config.yaml
n_layer: 13
d_model: 128
n_experts: 96
experts_per_token: 8
d_expert: 64
d_shared_expert: 0
activation: "quick_gelu"
moe_layers: [0, 1, 2, 3, 4, 5, 6, 7, 8, 9, 10, 11, 12]
router_score: "softmax"
normalize_top_k: false
routed_scale: 3.46
balance_loss: 0.00199
balance_bias: true
router_bias: true
init_std_router: 0.0188
lr_router: 0.000663
vocab_size: 12327
norm: "rmsnorm"
norm_eps: 1e-05
tie_embeddings: true
optimizer: "adamw"
lr: 0.00246
beta1: 0.9
beta2: 0.95
grad_clip: 2.0
batch_tokens: [16384, 32768, 65536]
seq_len: 512
train_tokens: 270200000
steps: 7439
dataset: "wikipedia_en"
Below are experts of layer 10 (counted from 0) of a mixture-of-experts language model. Rows are named router (the router's row for the expert), up (a neuron's input weights, with its number) and show model dimensions 64-127. Each number is 128 + 32 x the weight over its row's rms, rounded and kept within 0 to 255. Numbers have three digits each.
After each expert's rows: "mostly gets" lists some tokens that are sent to it at least half of the time. This comes from a sample of Wikipedia text that the model never trained on.

# expert 47
router:162104133090121059088178059113139092132134134096175101207102116141094126171145094085101135130129164159136134108144048061149126109142142081186141175106135084132116123120137118077135132123163093
up0:154138082171115157172110089184121169076160103050105162137165146129160174085095109148164168127122099120126091164091058116156119161136076146105109119166148214143173150128157109098177123105155154
up1:164121137166204131114148136126177066200148084150121185136117127135122134150152166129148120118104121153070143133110096127114110112138143118153153133138141133082067102156194128130128115116172130
up2:161108179190155149084126140185103122152128111104101142114133113157122147137139121090130115129187104097109130150130063108131122131113059134153118100127104116063124117131135094161117132180161153
up3:097117121146113179103112126192100151071134078102153173115090144167203124062095132119168087136195102108119116181139124111126099106149115132151065141114133086139147060129137105121166116088065172
up4:063146153097159190085145098107140145142119168166220095110129146075119107108123090145222129125087116115127139040101127131106079109095176124111135138135120144145138126141119138184148107121122144
up5:099127137130080095105151127121156181117116127203201135105136099111167102172101158114163189113139138130139100137115128147163128136108160143183127082123153110188085146142112104117116149159154119
up6:170127095170170111186146121143177134170138143125144145198153161166096113099089150134118156110068132155139079103081066146133163063099118108112131115156133109121163115125171161126121152228132154
up7:131135122153174102054111167113188100102164194156117131147095168130089079124146116123093138118148134108176135152093124159099110114124131101137066177133105136134120121152168159147168168204124137
up8:062070156065096083087161144117132113156122141123165144092100112100124086135121149117128164145199198078236160123115103159147123136135170148181103117158148144127123125134119108118129127153149114
up9:155177114116113151157159177068172130096138148109086128150136148179115175207099132142084132129155145135102114173103040154107144144124077155115083131121161188154065169136145166137150126166161117
up10:085110147099203096097172138123133138104117153133165126093137159127123079111171073121190145189139127080141200104092082162148080136079150132085111141097150095168108107141095101171140134155119140
up11:173095159138155084134143204109161110203101122120148110127137178220120149147094119109094072135159120113089122168134090104131104157102109121149099153105089071149111126103139104129094085125103145
up12:146136127146100145114142122118128133138126150140132107149088173175090152118131122147058131176111100099164141125050106164158128096100173162085162148165104163173080088111112194091138141229096141
up13:128108113083168084126104152101148131148135156139105129102151161115079107144172109147157116144121142130226120156145126093057105142066125125137123124145139138106106097112122171181204141088122126
up14:163097157135171085133174120103181168138121137135093124139134156151097095106094171135048173119110089127120097172042128093159135131103111124136051133176129162169133126099166119085130151203152142
mostly gets: "/sq", " Apps", "″E"

# expert 71
router:088115076141151121173102155090123156074149122111122046130096109130085144098117179189093109172122141191152142168122110088081054092135150098092110119096120108126109160134139179137129121078156100
up0:101119073100160087100111126099176126089118137140158110205091130125124127135132127108137063111149132119103123108153073057198119088110100085203141140141195153173118100110104151162083137124079178
up1:102137136096032124143130183157131139126142174168145195159163119131161094106091117182148171100158174153066093203089158129100105101097116119077118185078129121112166051133150147125167100146155079
up2:156136145076147051136103178140092131132123105118157136107105129090065143113130114129144117124067083113153077158184146158099145136104178164152181102184110114121164112147092124168152183145122165
up3:144173169130116132045114163166190167145198125130140146122101150117119059125143168128112108175074123132145174168139121141105101172055075121184133190109117093119141129125157120136117117099095116
up4:113165085117094096121088128127137157119141093152196137109102151211141121143070103120146120160103128061136146150180154133130086139074155167084127117096142085155125158111133134116174172129154189
up5:091159116183156136132126116180146138125123140096186113153150123079181130160164103080125114127078144149118114081159084119118137105138131124168100073139119110090155075153102123128136104078173077
up6:111109132114145119105112114105143074156164107126150130093091167192144185111137109095121137184195097128146114119152132209128100157086130148148065069121125133139119196158105116158176172163163157
up7:079148174180136166122160081168177116134080138144166123136144157104185105149128122149148117144087171139124117069152075114092129140157101125100170147121129169139117047067114121126138102074162072
up8:165112140113084178127167123076105139102165139113154173162123096109111160133141141102157082112104107177171073134074142173090180132105092105110150183185099206117094147144130141119110158095133151
up9:136140057098143102137121135071125113078068097101134110156122113117088100109135111139133088142182102102071138161121138110164142135129134100152136101154188132185124111163137136118059127183090220
up10:114136136111144098108126158100163131133067090118105142117179133114104159151131167149166148124204095073091195151134089117172108136119148202134109193142120135142097092108127153085139098121065140
up11:122092083124095108142154131164105071142095191156122114143142099143151112210172143120097100077075087156116154126095123144154113123124076136125131154099100098177105130070124109160102117082111156
up12:161102184164136120115131108114113181102194150112121126123142149112144137108183097130107125120054140106168031112091155125103114150109094102110154106126122177117128106153145103092173162112168102
up13:162178175088169129093154060102168099143048096119188124107126126119130134125170122130104098129116116138182160140175153168118112149114156171144142143120098138121118076110119101145186128143084106
up14:108112115128120108092125152116162159161120151089182098112076164106115158133108084118112118177120102095184098120135115137172066109124159111115178107112124128166107077098113109119152213126160168
mostly gets: " London", " York", " California", " Africa", " America", " Angeles"

# expert 95
router:062089091129127074182099119116134160122153160109159080097116104132193122083106185159083090131131130109141123139074178085127093086099162101103117090073146103122143156114134195129123136113102095
up0:124195134101121111089152166103173130162165147242123091100102117135149182190125136097151106125129184129113096138076152123080083135186120123090195170201097152185087068139128141074136137171175130
up1:107136143164108085093121109097162100115098161185116082142201180106170136139183154133107090145145161150132035161086090096120103031130141144144068101122207137146119157134139158156182127149135101
up2:078144086130087114072132203094112071095156107157148167079048186130132161152141131124194137169160101154135167145132157101125110160136085089127162119148129157116075084154152123148102157151108185
up3:143103162094131105118141117058143198118158091097150110150066155119111074136061136149173135136203163094171128108126168130136167124139148113071105142110179146109095187118132137088144140084078135
up4:104149131081057150123135232132113089136143116098086139104101151138151160133122115141115142093193158134144137170127158130096130128083130131105159084158125091151110102139129100110126118200133178
up5:150153122162154161159156044130202149130135167198150145150145136096135105110150139096103128131122153169056095099111122146130128093136144173150102211131096095130144099064110105092117063065103099
up6:105098116157197127127121108139123080160163092095102136120085126156171069121084136123153118120062169021113170140190108119072116188107069092124192181132152126116100080089163127092114115092139126
up7:101117104106145133142146172144176131163108152130130112091203144142008141178103107088144129125153055100110164096051140135060055171143180129171078126135117103106079133152144092140097144130133159
up8:135078177179128153125127134129120094114096111126112135095103161127134107139069122111150139168215124115093150148101090119142138160116159117135097096141136189144069146032169092167117077134124149
up9:091121104127124118131141084133200152132121166077128124145155139095138066173093172159127116064164182137140109093100150106087110094124122147116115105128192079132113195153165086135120162153129135
up10:161154144067131114093121086102144127140099121119144078139177072135166101103126130127113110111108092055099109113150117181171103133082141190102136118107164129124165200084185139140080198094180133
up11:123147169038128104126114150118164112153112181208084062091198145127151103155135136123143101064072150053097114187130108155069126159061163124109145131145117104154114145136146123150167127161162120
up12:131129079115156178151176172159111127143135096160072128117107173089100120108090118073115153119088169187136111131167152132109172155138101100156105183180105117155113058128096113087146092155122141
up13:151110176155131122124161165135101165164148109100130145144126142143142156141158125138139102147185138087105187141087134165056120082145116160098145082121151072176114162140123118119143105082128162
up14:082129197090137064090130121109181136137144184137171174128141166125129126159093115073152152115095103057162108148093132131057122150129117062118088121168138101077116137135100150102239118174089135
mostly gets: " million", " students", " others", " groups", " countries", " schools"

# expert 6
router:128149104103078091135110058077109171074127089109123146072120166134109088088142118140068085136108128106120139161126160129157127175090084072096115172112103154071124155131114148102089131113128131
up0:072110112142151128137117122104148155190127171101136082143092140094203105113180103199133086131106142120127142151063091089079120099103126123126113154164155081125084173104193133107157171092068105
up1:077179149085102197160162162130113107113145136197136157130180150134090156158067128152176139073150145115175106175136115095117143153139133149118102116204098085107067128112183056092118170137146131
up2:166206164106086231156164120167121111189183118097117084109122129112095125149137105102180131126109120126111141139106097103066124099138133156170057115141109073107116116088128151094140116127144151
up3:193158103135083155121141148076107107149132103078092129128133135191111102121108096159131121129095102085128175123127145136052091154097090130148095112197093133136170104152127121076155141112104202
up4:093115097125155135133122073142178114107151174157125126142102198044168088129180107097175128149135175132080152144128071138160105128098098136129114178130176148140113127102193127106119185140130159
up5:097133162112075119186135102121154084108128066080186098110159184138141146158109118130073099151177149173103127114071100102163137118132106166093099096111230119143155146165115142154062108166172129
up6:174136091169164151112118115123102132135193128097139127152130147134167177073065134133096152163125082169150068129137107083112112092103133122218119063173090077094148120095112144134135131167073106
up7:175149141155112071068128129146125102052173148133116135171202090099159164167105135073128114168191153106128074083084182150136093173132084141098117130137121154130159114196121136165135138182162147
up8:067097098129181085169101127091134085120120141114089137139056135125136156128128090037124098111114119130091199099058156183165143145105146116106160144125140174149147125144150137184126140109210087
up9:075147124099131147158126105126174123174143155130096134111080144107222160171182119094129071140132130086079148137088111157134139077076118148133122131165170125086122131183124178100141136140131114
up10:114096135080154134184109119147148149136116119135202081152051126139197128127183093139128085157078103092128089076104091087127157141145108122138206114136148135115147131110173080116120081085152142
up11:195147165078143145142163112123113066114120122147112144140161094168129115156178151178133147144103132112138105142167110176066086148075118121154116142158181180144112146202128069067153151178105167
up12:150158112152125157125112173133116083138140089159128078134174139133117121159123107118176141134132131139117126139158122086088107121171123131114108081103104104133117179075186108117137126128108174
up13:075097128111113163164119139156161076131102164145118117157147146141191139170140109059116098155132125095097160125169100174135168053151171171128098108104121099107084160146148085133149123115143116
up14:161103145124135083122119135105138087099097140055138095124153092160149123127128200094107103191127113146113106084082147155096162112135100153105132112122097148126112125194077159175161136092190080
mostly gets: " that", " which", " after", " when", " during", " where"

# expert 42
router:104136174107134083085169119117117067134143131093142105157130117095147177185141132094118161114158113137158085077144113126152080078162184106174164205128173157130100171100149163105122133117178124
up0:126167152087149127154171088110073118122128185117146128113096125160157136142123079192157135124111158110138119106147123194164149113090155134124165120113139133104137075140124144101193144100148140
up1:151096182151124106173172089159077167156166122106124142149164137132154117078127073140119123085146134097144072125112104112121189109089166120074109147104210096148215023144117104063138072070169163
up2:153110186124119133171197151105120117107113104109164120172167143154170136154138071111172072129156220161117093120176008177154139187078103158106138133134168144108101117153080093151107145105160127
up3:100127099145160117120109104106169178171133170176082158125145081141096113137123146143123161117155144140066163187055142170137097061131078130153139124082090159166069095152131153134129096167071102
up4:097141116091128144151139068129090123148122129125176129191130124114129127107155138123160107095127152136148151111104148136177124110136149134121137109152127140193124034160120161145188137202029142
up5:129140116127170102071090141139157117101156086109167135101093159122126177087117108156112123174128079107139153182112079113098106140120088166157146127136175121164201108113113068182116113132169148
up6:221100129159112166116177143155147178122152172127134131138128149151086076141137129111133116106176135121117107117123147124164158106129123124149072104124088102180142069141156149145136167137151140
up7:121082177130161138216156072143083145096103134124164143074136174163150130153147125134194199129101148115165160161118137148127119095096158093088145117138145136183096080113121152086122115132072116
up8:052177099169079110073085097186088136109115128125226158163126115116073125080085149150107070116128120098096133147055057129111095075109088115171151137166195143142188122143156129132087133163125168
up9:114163085176120093126084160134156181087103122115151146059140149088142121106095155194172185126145181132107102140109154120094111103143143112119061114115165046158124082128166159150209124156128098
up10:127068117066100107122126113102139143135117165125096118078091147174113136154181103143194144130082169135147140103118116104127118137107072152137095094137056090126079141119177156210194167119153139
up11:114158129094180113170143107153131098128043084133152106103183083129106114147142130123147151089095208116096142135112170191173127095137139159102097161083112124194122063142168149138157135138148162
up12:167140050145155026044143152122188103130132163112152076099116083126123161162154139103120115133101165121161111129116064162119119139064070161176168128161101109084119173138067142214160142138135181
up13:185133160119150134151179170052130137168195160113073161143159082146139112153124153164114114113158167134103106130133113116173127144161181131161065109131117207166072085142144122098134138147116089
up14:153152160169154143088138220102134133129163123135121118120187127178099134139137077080129124148170126114123129168140213213150141089106128126065105119088152118171112088141122151113142144110100132
mostly gets: "″W", " sq", " UTC", " Website", " lb", " cm"

# expert 29
router:129125059153173158158128123108152082120145152096152096143088065129139116127145166173077127159156118183162131149145114058138132056119158134128124116109136116141157094141119164130086106081159088
up0:143180134165117118099171097154119187106200166138156187195127164145155157167076157112117129166121143127077131122113126148070141167119075120108152110219082123106157155163100103160109171136194147
up1:169162104107075113127165108147148095154122212197165153119110104183164160102123110152193106111137128081145167121146099118118112106074147096084185105136176144086089143109119115171136148157145139
up2:144078112068144166168132141122117126111036088125127153080127172123130096153122098151180097165147123161181145080138092163143163139137136154181100112130120127147086118132105153108126104088089104
up3:168092122184112103098140125140121129155117205123191183159129101130181095116178139074108150062135105098104093147060120108117123119154161139146149158212144092064125145195139099123116146146117174
up4:140150095073105174171154113148121071073087156133150187099093096172192131112143130082177121079112136100134087139131107133119127111203128114167160163117113194106128182104155127133170107122116124
up5:077164084122078161133116090125133140094126132152143103147129151130179146156133099111112096151092137152112072124115156112160174120099091124138127095128140129148101141174083086101162155129161117
up6:195105094099134134101148144171140138104088161208197103095099118128116094144140104129162130149110103140144138125119131095160109160098161175148104128165180137108080139198084113120120185131086136
up7:170132164163150110144154141114130130158153108107097121223100119129114111095118075086141157077118158064112130161123178145072146089167150078063169139172125137151129105086198104133102116159098167
up8:161090099056117133136147139125097091165103114124187153119151147140114084126115107146144095125122111105129125151149079117156092150125073171121103136162141140162070089081125136130124155124099120
up9:147135185086032116121155078198092144116148108098160144185106115110119103159155127083120147134111111134167068150111114122140102147166134163138121181168127200064145161132126125103117137095144144
up10:141130108151188157153145113101166079110136152177127158096118155105142113153107083125154161053091073115151099169153100159156168191157136127112168090134132166112110121139142122164142143157057156
up11:067173170117139124167123093121144085182138136185084123148158107241133121117132153088149040112126127087125112140141159095153099058115092086169145186127156118159154179076193119161176106135091160
up12:130129124126075115072175126128131134149172136133145158183128120135170123175160120149085150073083105185123115137073199071117116144138150158111153154119127130096129081198099124130109076116138132
up13:203145141140086096152148112114113220129144087159185132199129153120138099132089110099125146116114159117100162160076129136105108133171152117097068090189073119120146098183154131092139160160166151
up14:128169145136113069072165080160139165102115146118210141165167094186104151140157145115111134129163122091086130114146145124110111108125141145088157063162164111135143127112151130126052111122206128
mostly gets: " World", " American", " National", " British", " Army", " French"

# expert 16
router:186159136135109121124163068093102146083113120132164181171065162115097160168048061123168158105077089094095153114144158122094099137163173161104172196129151182136083143117136131147091136115133102
up0:175148095136108149170158104138136106111090065118116145159125182171131123104090180135205065130113109147109178142147087138096127125097108105179126149173131082150089177137150140191168130114136134
up1:069117154189158087103147051132126129165149183146115134088086101142140138143135177137093112166121091108082181100086140145161124126094094150061189078143096071144155154085112087105085114117081113
up2:101102115116116070168140110139136136210124195144107133163127080107127122088145065163094148110157175132125192104131144217131150110141124161167148130168123135172177091116115089166120089123133118
up3:150144108181107177145158144110053118135089100141169177160126126178138122131145126103147065097081087083093127105099157096105108146081169169114173107155163122123062163138144189146143150118096146
up4:165133098110083050116160141144191125092148134064104127114194115099122114140118090140121162129168072135164110169133110082083082128113174136167093179084122183097176084114132167111110086159173123
up5:162121074139087165171180134116113120107122096095168165144148223156158137097076137148185067174112061124140146133155096115080111106087142102174101163120079129131133145126165147158166144132146154
up6:159118166120109141114174168106082139085153133117130123101152163109170127158047153139135089181135082118177116144135128056115085150072162175128115190125188166068144174173130157116164093172141153
up7:111151148085145146074119114169144163103148140139091155131086157146158102121073151148121124113164142127175117102138118127104118136120072117091062060147150079163102056108121099131107110074134142
up8:150151115123154053128169096135143125130153167074096080098117133132118129095122160148103107142157139075115107142090108111107151170069118131110129153155154119065137112146091083142103122204119140
up9:140181067054139113103150077149153090095128107118152134077164209151152133154110150128213112123127051167120128209093076131104098097097139107130126122115121124115082109130163121154160082121135122
up10:158121178142147169189163173167114066128140138155132073137204094130122082108117090073118129122138139096099031175075140100116156101108126159069111159170060135081133158133102127117169131201170155
up11:131096136080148120204143138081133093093119112122096189117196077132141108116135112142139093138137096117097142186106142153091105093099120160200116209102145103112109173171109110204121043154123148
up12:136126115125090125177150135104108117081186146126142137078176130104134134187057096157104092117140062119164148186122125108117066137080163210114143190139195161096130163155128144118177106183185139
up13:075122080096161013182186107167166148118124124098126105097152114150177111101101102159078146133208090110112204120076125141110100143117159159127110175076138121158134113116136148155106078176099132
up14:130086146155152119195167096109095127194132166175099163102114080142135134152146111125095108095121125047071120136068177152188149131091144112078179122105122113084177144158091148134120138135080152
mostly gets: "On", "died", ".:", "2", " —;", "1"

# expert 94
router:139136055134125095107074097116086160099158087135102133106136151193087114127098060140141081131108109107152056173060209084130055177130110089115153156100148124106132103111142132123126103171091150
up0:139120146155127139172134147147113131104100163147080123134166106115141127132062153117188177130125134113138065144092142131114118129154125150115148185137174117118130192083145112129130179207167133
up1:129131134148122100167117165081140100166101113128147202148089129146125088073170139127171088100158157140100145203106126147063153124059085126121112140132154127148122094192162108090113083087102052
up2:054178123090096131104125110169139120139150155161139116144144133108108170137113142120095150134175125161134121110124110119143148141120213118171096126126105120125119137111074069106046168136128126
up3:154120127139100141199127157193143152097099092162169099142106051126106143063152192091123134135171159173094105087109153155132135215167091090137111138103109147113195130128080118130094096095138047
up4:146153133171125131125123147103172136125084101138137169085083151177136123195068145123151149124158134135092174181119130107107107099046085145116107156102113122162100058104173088157146121150093113
up5:106157168108088138107124117134146110172095130106136123109120188130151133170128146166162179113138095101090153149120119114176099107116089168140150145189115133155119106084165166196109155154150131
up6:054137114146136065174082143162116071172107160168108147151203193133150125114116146139161133131125087129142145124135150153134153080130160115194078152089175080140136155117146067131111115117152167
up7:090129117173187087134094106096168076157138106113145094114100119080169149152142126130121135085079214142048154160112139129113107161081129095147092129055127175176159150147135141154145155073101120
up8:101118118087158141115152104141150156135168133124171080122092102116133149116139134106154142145135151166124089121159094134119079149110147102173107157107099170078145184151068121062158124088136121
up9:097175134086102131101091166080163103141116152120153146116150154125176125167116146232133142123086108074123162154142120114100139084069108151168110097155095110190155137161102119167168146110165139
up10:128122176174075168162113157112144104178045097117148154124143118140119122082211141136115089110073089114108146152087146151081169135098088130153105135126081101140117102157101126109124067053114081
up11:136105097109122131131121139118115155120155161102124106120177164129111086209153011158116181134137174093144157139115124163145152071073149156135163051100120147141102110109124107121079182127120122
up12:159064106076122126123119187147109092124054109102130137162122165143136073079177089190121139138133075090113153088191145171157120086157135182165113111158131133152112116113174170184135083054149172
up13:077123147130155089145111131160140123155141145135144092153119114144114177073069186112171138094121126123117140057160127123102124150155146092148067131103082093119203169091114125090096104150174186
up14:124194106091106129145124110153169111085115119112144105132143180057115147101175111146125156116149158178167084114144131103064127165149196128130101128108161178121184175133058108126152130114173162
mostly gets: " when", " which", " where", " including", " while", " and"

# expert 60
router:139110154071098151171121121157125140178173155122151121084114116162166168049125167175148119127110126082133171136080133137123131084096190114095127078081109074134136151159123143133103133107163111
up0:098142111118118145128132129124070099160142118170096104179097131133061133145105070100123149192180157105188117102148140134099108186149117086067159206133158174159158136114153121156136228142115153
up1:166116123134170116140139058144194106135098108150135112095131179101134051154141126088139111106146091106097147114147121111180148114130092126133138154136185169070114138109148134043105092133123120
up2:116106130095179157136126157120150105029099139104149118160115146103097130122143086143173129169180112184177129092173091068078114115130110119123178210139150140150131095079123119073097139089115142
up3:104090134198145130115133130170112116152132100192106059110150170127092141125079116118143077131113093086133088070080076080128120129201116077124143145125159159161132134137188112169133122103122156
up4:167133126183188089150123116117164134156133122157155134110072185100095068108166141110109162129141122141126117119154112213089093123189108130144110098143096096077061101135129153131084105100121101
up5:095152124122159160123121106117097081150134093104176122132114192095158108129137119092174117223102099142136099106093083099037113107159132137126120116141162157094151102128097080153140154138177120
up6:150144123166126153109130158111119126115120144112089081170127076096120105114106168138179111147097155155139149160097095072151089054138156167139077163135126082137059149120129122123106107117195197
up7:100115194143103132088125122102139084171133096114144147158127171135123102127033125097132123210128102122087117098118097136160136115089099156158106163165082151162107141164144114145179139140073152
up8:075159164123098168104146095084143154107164131131114144112174154119144154136065140084165101120090104035098089175124103183126152144113132118181130137136169143092195113132119087154157202095130090
up9:145206080092121080122147118124103186120152126106149188132091231150107091135127107079188132159091172105150151184132135182057119153123110159094119157119129127097112098135101094166156146097174157
up10:129117174161141133149144084151175154086107130130139111082173161083134090105104154127150141120175142136141166142188168069135146094151106103128192169115142167149089081159179156053148103082119159
up11:178107155133116099105151134086091135137109110140070139139131082159154110132055090132120126111165129145125120118156078102148157106092139119085157175137106112104117171080146158020132117131098130
up12:170136080103104097089131177113127203122124156091175133132178091157129120170146138122141105128138179078119167141143164134090053160107104177106115146153137088115077124137126097161106143107198166
up13:179114109146178149097149113154137064164111095120109124188127118121125189154162130140060113150146136148093162108121135173112137129183119183115144130150141056210139105128171122098071108153164158
up14:129163046096091041119111146142075169118157179109147224133128153162122108111132127115178103153088096104128196171136191144113084137125123172107117124117132104130070116128138124177139164126177180
mostly gets: "ations", " people", " games", " history", "ities", " members"

# expert 68
router:181178095118135100156175084117119121110140081081126132174094085092176138182088101109139147110113121148090192098158178165089116100176118144086165093112136165197145107080118102123089175088095086
up0:139153121124140123152091149165114073096118090246130173113092173134123099124124177169077131157138143095143132100117161124139170098136114071130152125145164094186099080123156150081120199148049112
up1:199051170088171108099185112102120132149171160102134155168132133130067184115093133158117086170136056127141091135131117117086108093146171131181124124144091129103102090122117114088141071124150161
up2:168186101096107123161163154153084128072111125090128149094173170126130081132199107098188108156180133115132148165106087147131139149103152132147135098125104115150122093153129052174223136157155125
up3:160042133163190061137163174100124118168167115120132159143096126126096072090102178169148153141177121150097176135139110136157153108148147130196061134114121132155138125117104087173103092104111126
up4:079127158118118110115068144149173148110109110200128109089116151130113096092084117168103117086204119071119109184123125068196092163133162175107041159126145117095113134145173190175132125116126140
up5:180025121137209144103157156159080092125159130126113141130122127149104119098087193151141178127147097139099125136113113092139124092124099094179050113118117140114152131106126065113119132147130173
up6:141106116086142110162111145150161138118132115120149114156103205150140132160122132133161117138121165122137114189130057093089139109106070127139068200140093111112107148110174199114150100133141141
up7:155127126153108088118154121092143165136177129100159133186122126103092090133188134130120128154152132142130151142141143220156079172101168122087100155126124166096137133169121102138124094139091138
up8:108067138088155069121163101067153123125156085117152174124155138117134088169155172159142131064142171163087131120096110104116144148118091136190096165080107153145152140145148129102148047102137130
up9:129093151109103109165151136116133145102144126126197201134183109125120073140114090113112127063155141104116155160113106168116085188132202177156087162141135123071067110190111068158161071133094124
up10:118100134102178146130130114121082108096132141126092085108205139200144187130109101115174085170092059087109085140111138117126078109096111133144107145105089138121138144107135087135109156146129111
up11:087051206066111090136172156137114079088092138111211156119187134127155114174123157127115167084129227124160158138115131152147102145171093171152135134120148143135158167185160125090158120115121166
up12:118105192155186114122140139129119104068144117128129184117134098143155078129143192108121148129109126176091144144108128148122083156107117160154143114069105103184126102150110103142131097117110131
up13:101085161144206104119141166121129031104101141146141142084071119201154074137094102179161115134162156141099144097109128111163077039141088129136139163113084110185104142156139138138103108136091110
up14:173123127133164120062179100150092044136124131108063092126075125152145152140111132153125123153092097107119148076118140133164136038158110181141121126167118086166140154147177078113092185148118164
mostly gets: " six", " eight", " four", " five", " three", " seven"

# expert 5
router:081095100132178100159093100049146136175167127114093123118121137099092183097120174185092133123157086128111126153106125143077161077070151125104137089135147077122115105150142134159111131113135047
up0:142111149155180072145115103105114118119139084081120089160127172143081144089064115149140147144183103122147117160101066099120021100162162128087110159121139140121080128130161146142076142123121124
up1:106166101198105090087075194125105103093118139146101155121144183169131157105064110138191137157091119144111088168129107129072115185176070118082141162159099137165142108097225114141059163158156132
up2:150094132104171093106121111139127165167133111107124121171111151143131149122065128163150126152184112123162151127058091082106062138130171148151103184103084143118112135115125188145123115089176079
up3:100160155105165080168106077128130100149151102146103161160140128132135110149089154149129154101171125113093132190117114148102051100148172160113076091133165157154145153132124107167138101071173123
up4:105104146121149126127143072117122155140142109139141117105153154175120117140114146107138094067095157147110051092087121106155137128155081065167093112150170079082122105141134180128150145117131131
up5:145161092079081103119128163132078145116173133090127169154055120101217142125106091090143171199090119115167168121167125097130142117141153132095084139156149171171148157155106114129151075095115137
up6:146133144117118086168149144059082167193128132114137115192088146152128129128110109157110087099148172138131129091167122149127075096144124111158086175169136158101152105088122114099124120100168103
up7:146076092098138156138124112176145191113099116121121097124141142144158128160090163168177090121145135182123139193118142081099117186148132129211155166104099085072096085151147137151159123107109113
up8:157134080074131152106147090136231116152241081182171134114161167115109114155135129132147090104132143115146159117152143056131137074143139125135141108166118120138093119181157161087136119149120124
up9:137082170105180140132138123171107129135139152135082117165122206075102127143151093075116120166139118122161165159154163131136172144108099132110124097149132136051156145156116073104180123128170112
up10:141119083090167121081126121083175112143200086151172124126119169162105099136151118113141105171170111106176108100150088051143040125112152129190154107174117100154090090152199142108055172149105125
up11:173162167129138075141171055095184117153146113149135106171107129131092138159162129102118139143146071146191120140089154060126123058168113086110119168135127130108062107124177127044088150152126109
up12:127093139080179144144153117107184150121119116076170070117084129135157072143152112083142099134179090146188112125150113116203102118135112108201160159156158136083147135114121160077123130103089116
up13:112196151124093117118124106144123055129169116111155201143134206164129128108126131148160108121088174107065140135099168132107174137107091128076143147089154100126129117158187141113175136078194152
up14:162099120163168121140132100089127148167123171116081101182104182103133141137179117098094085136141092100186166095112164128193134126137119120085080110160178177056136128119174113177136143154127112
mostly gets: " city", " area", " village", " town", " south", " House"

# expert 88
router:143125107147106156171116117118138123138118141152198128104106099120137130144153136163084054148137077164140186150143167131101085097113146134161161076083119130163157091161098126174089134061112088
up0:144099118072129145134170110135162095082114123191110102171083123125110094142120110144141120100142168110131138082134115119098109168169129202118110154116094152143114083127072082050139104179117121
up1:140081104103175146153157061125121096149162141070082171118117072089185129075156147082158128139070138117087129131149092084115117144156179139122075140135176124121081102090139091118113098152112099
up2:142163220144126131153131111140129163154101091094162200120136195153172136122067155110186089062117118101155143153089145121084183185138130171083109152115149107102143106198154127099120098184149164
up3:114078090153157144112120100161093086137163100076123161103110110130144098109136158101104184193151118118123121143124064038136100102100160171103105141140140111093120110134190184093111135166099116
up4:120123164187144100138165117126134128143157166115142139156169040130195129136062166110124079183147140123090151094141129065105129088135158155142059134113073144142098176108152014115131151102100164
up5:157114160159124125111137102145110158096149175140155118115149124179097124177096127129138119130112100121124126168086089110173106085147107113100131106118139095142090151191136123064124203124139139
up6:133133153126112114104137125171092172101195140101184120173173138144111141133116138109111108188150154141119134131101059043162104107131097122050140094140174149052132117194130139106146178136144148
up7:190073155127081142102147086112154077079121134194165103175091088143157090196100104154115122062122167139173105100119134171140099085141098138135139133105070146181174153139119132079133167134173132
up8:123137097105153155100108128181098120076149115122143080097108141134035126070118124155149102159147098142107141109113123103083111138133076145115143136130096144086076152162138125115094072146131187
up9:102143118164088132120117174170114109152161154066120171183146108143162111110079059137161132173186160161127115132136111159147101102122056121118108109130105169110135121087120145174157142096118133
up10:126205118123103108086119104141125081142101147132121171082112179147085151172150117136138129100074106147127147088085161156181174121147105090195186143138136125113111099193160171152152107180140154
up11:171107118106184113126148100092067100123192142106135081124129129094100115104101149081107086169152056118083113177121133116119084073166089115076130135135173068123079206134144091107118144112128111
up12:089141133096139161143126162153114127091134150109132139135166119145150127124125133145148116156077202129153155088145118108078108155135090135169142094122127148129126197150124104120155126143134166
up13:170084120151155129113167131099144157133071135092073123154147161144139094086099101102143119151131092077077112201113134154142129113114055135149075134141144082111086183105153145151115135119125129
up14:162086117102189125115106081130153021188152119171154152130139110162146077151121114164113157095174141111176100163107116186140109102093101184171174130117099109114143094129152155111177166181176124
mostly gets: " Army", " Association", " Railway", " Committee", " Society", " Court"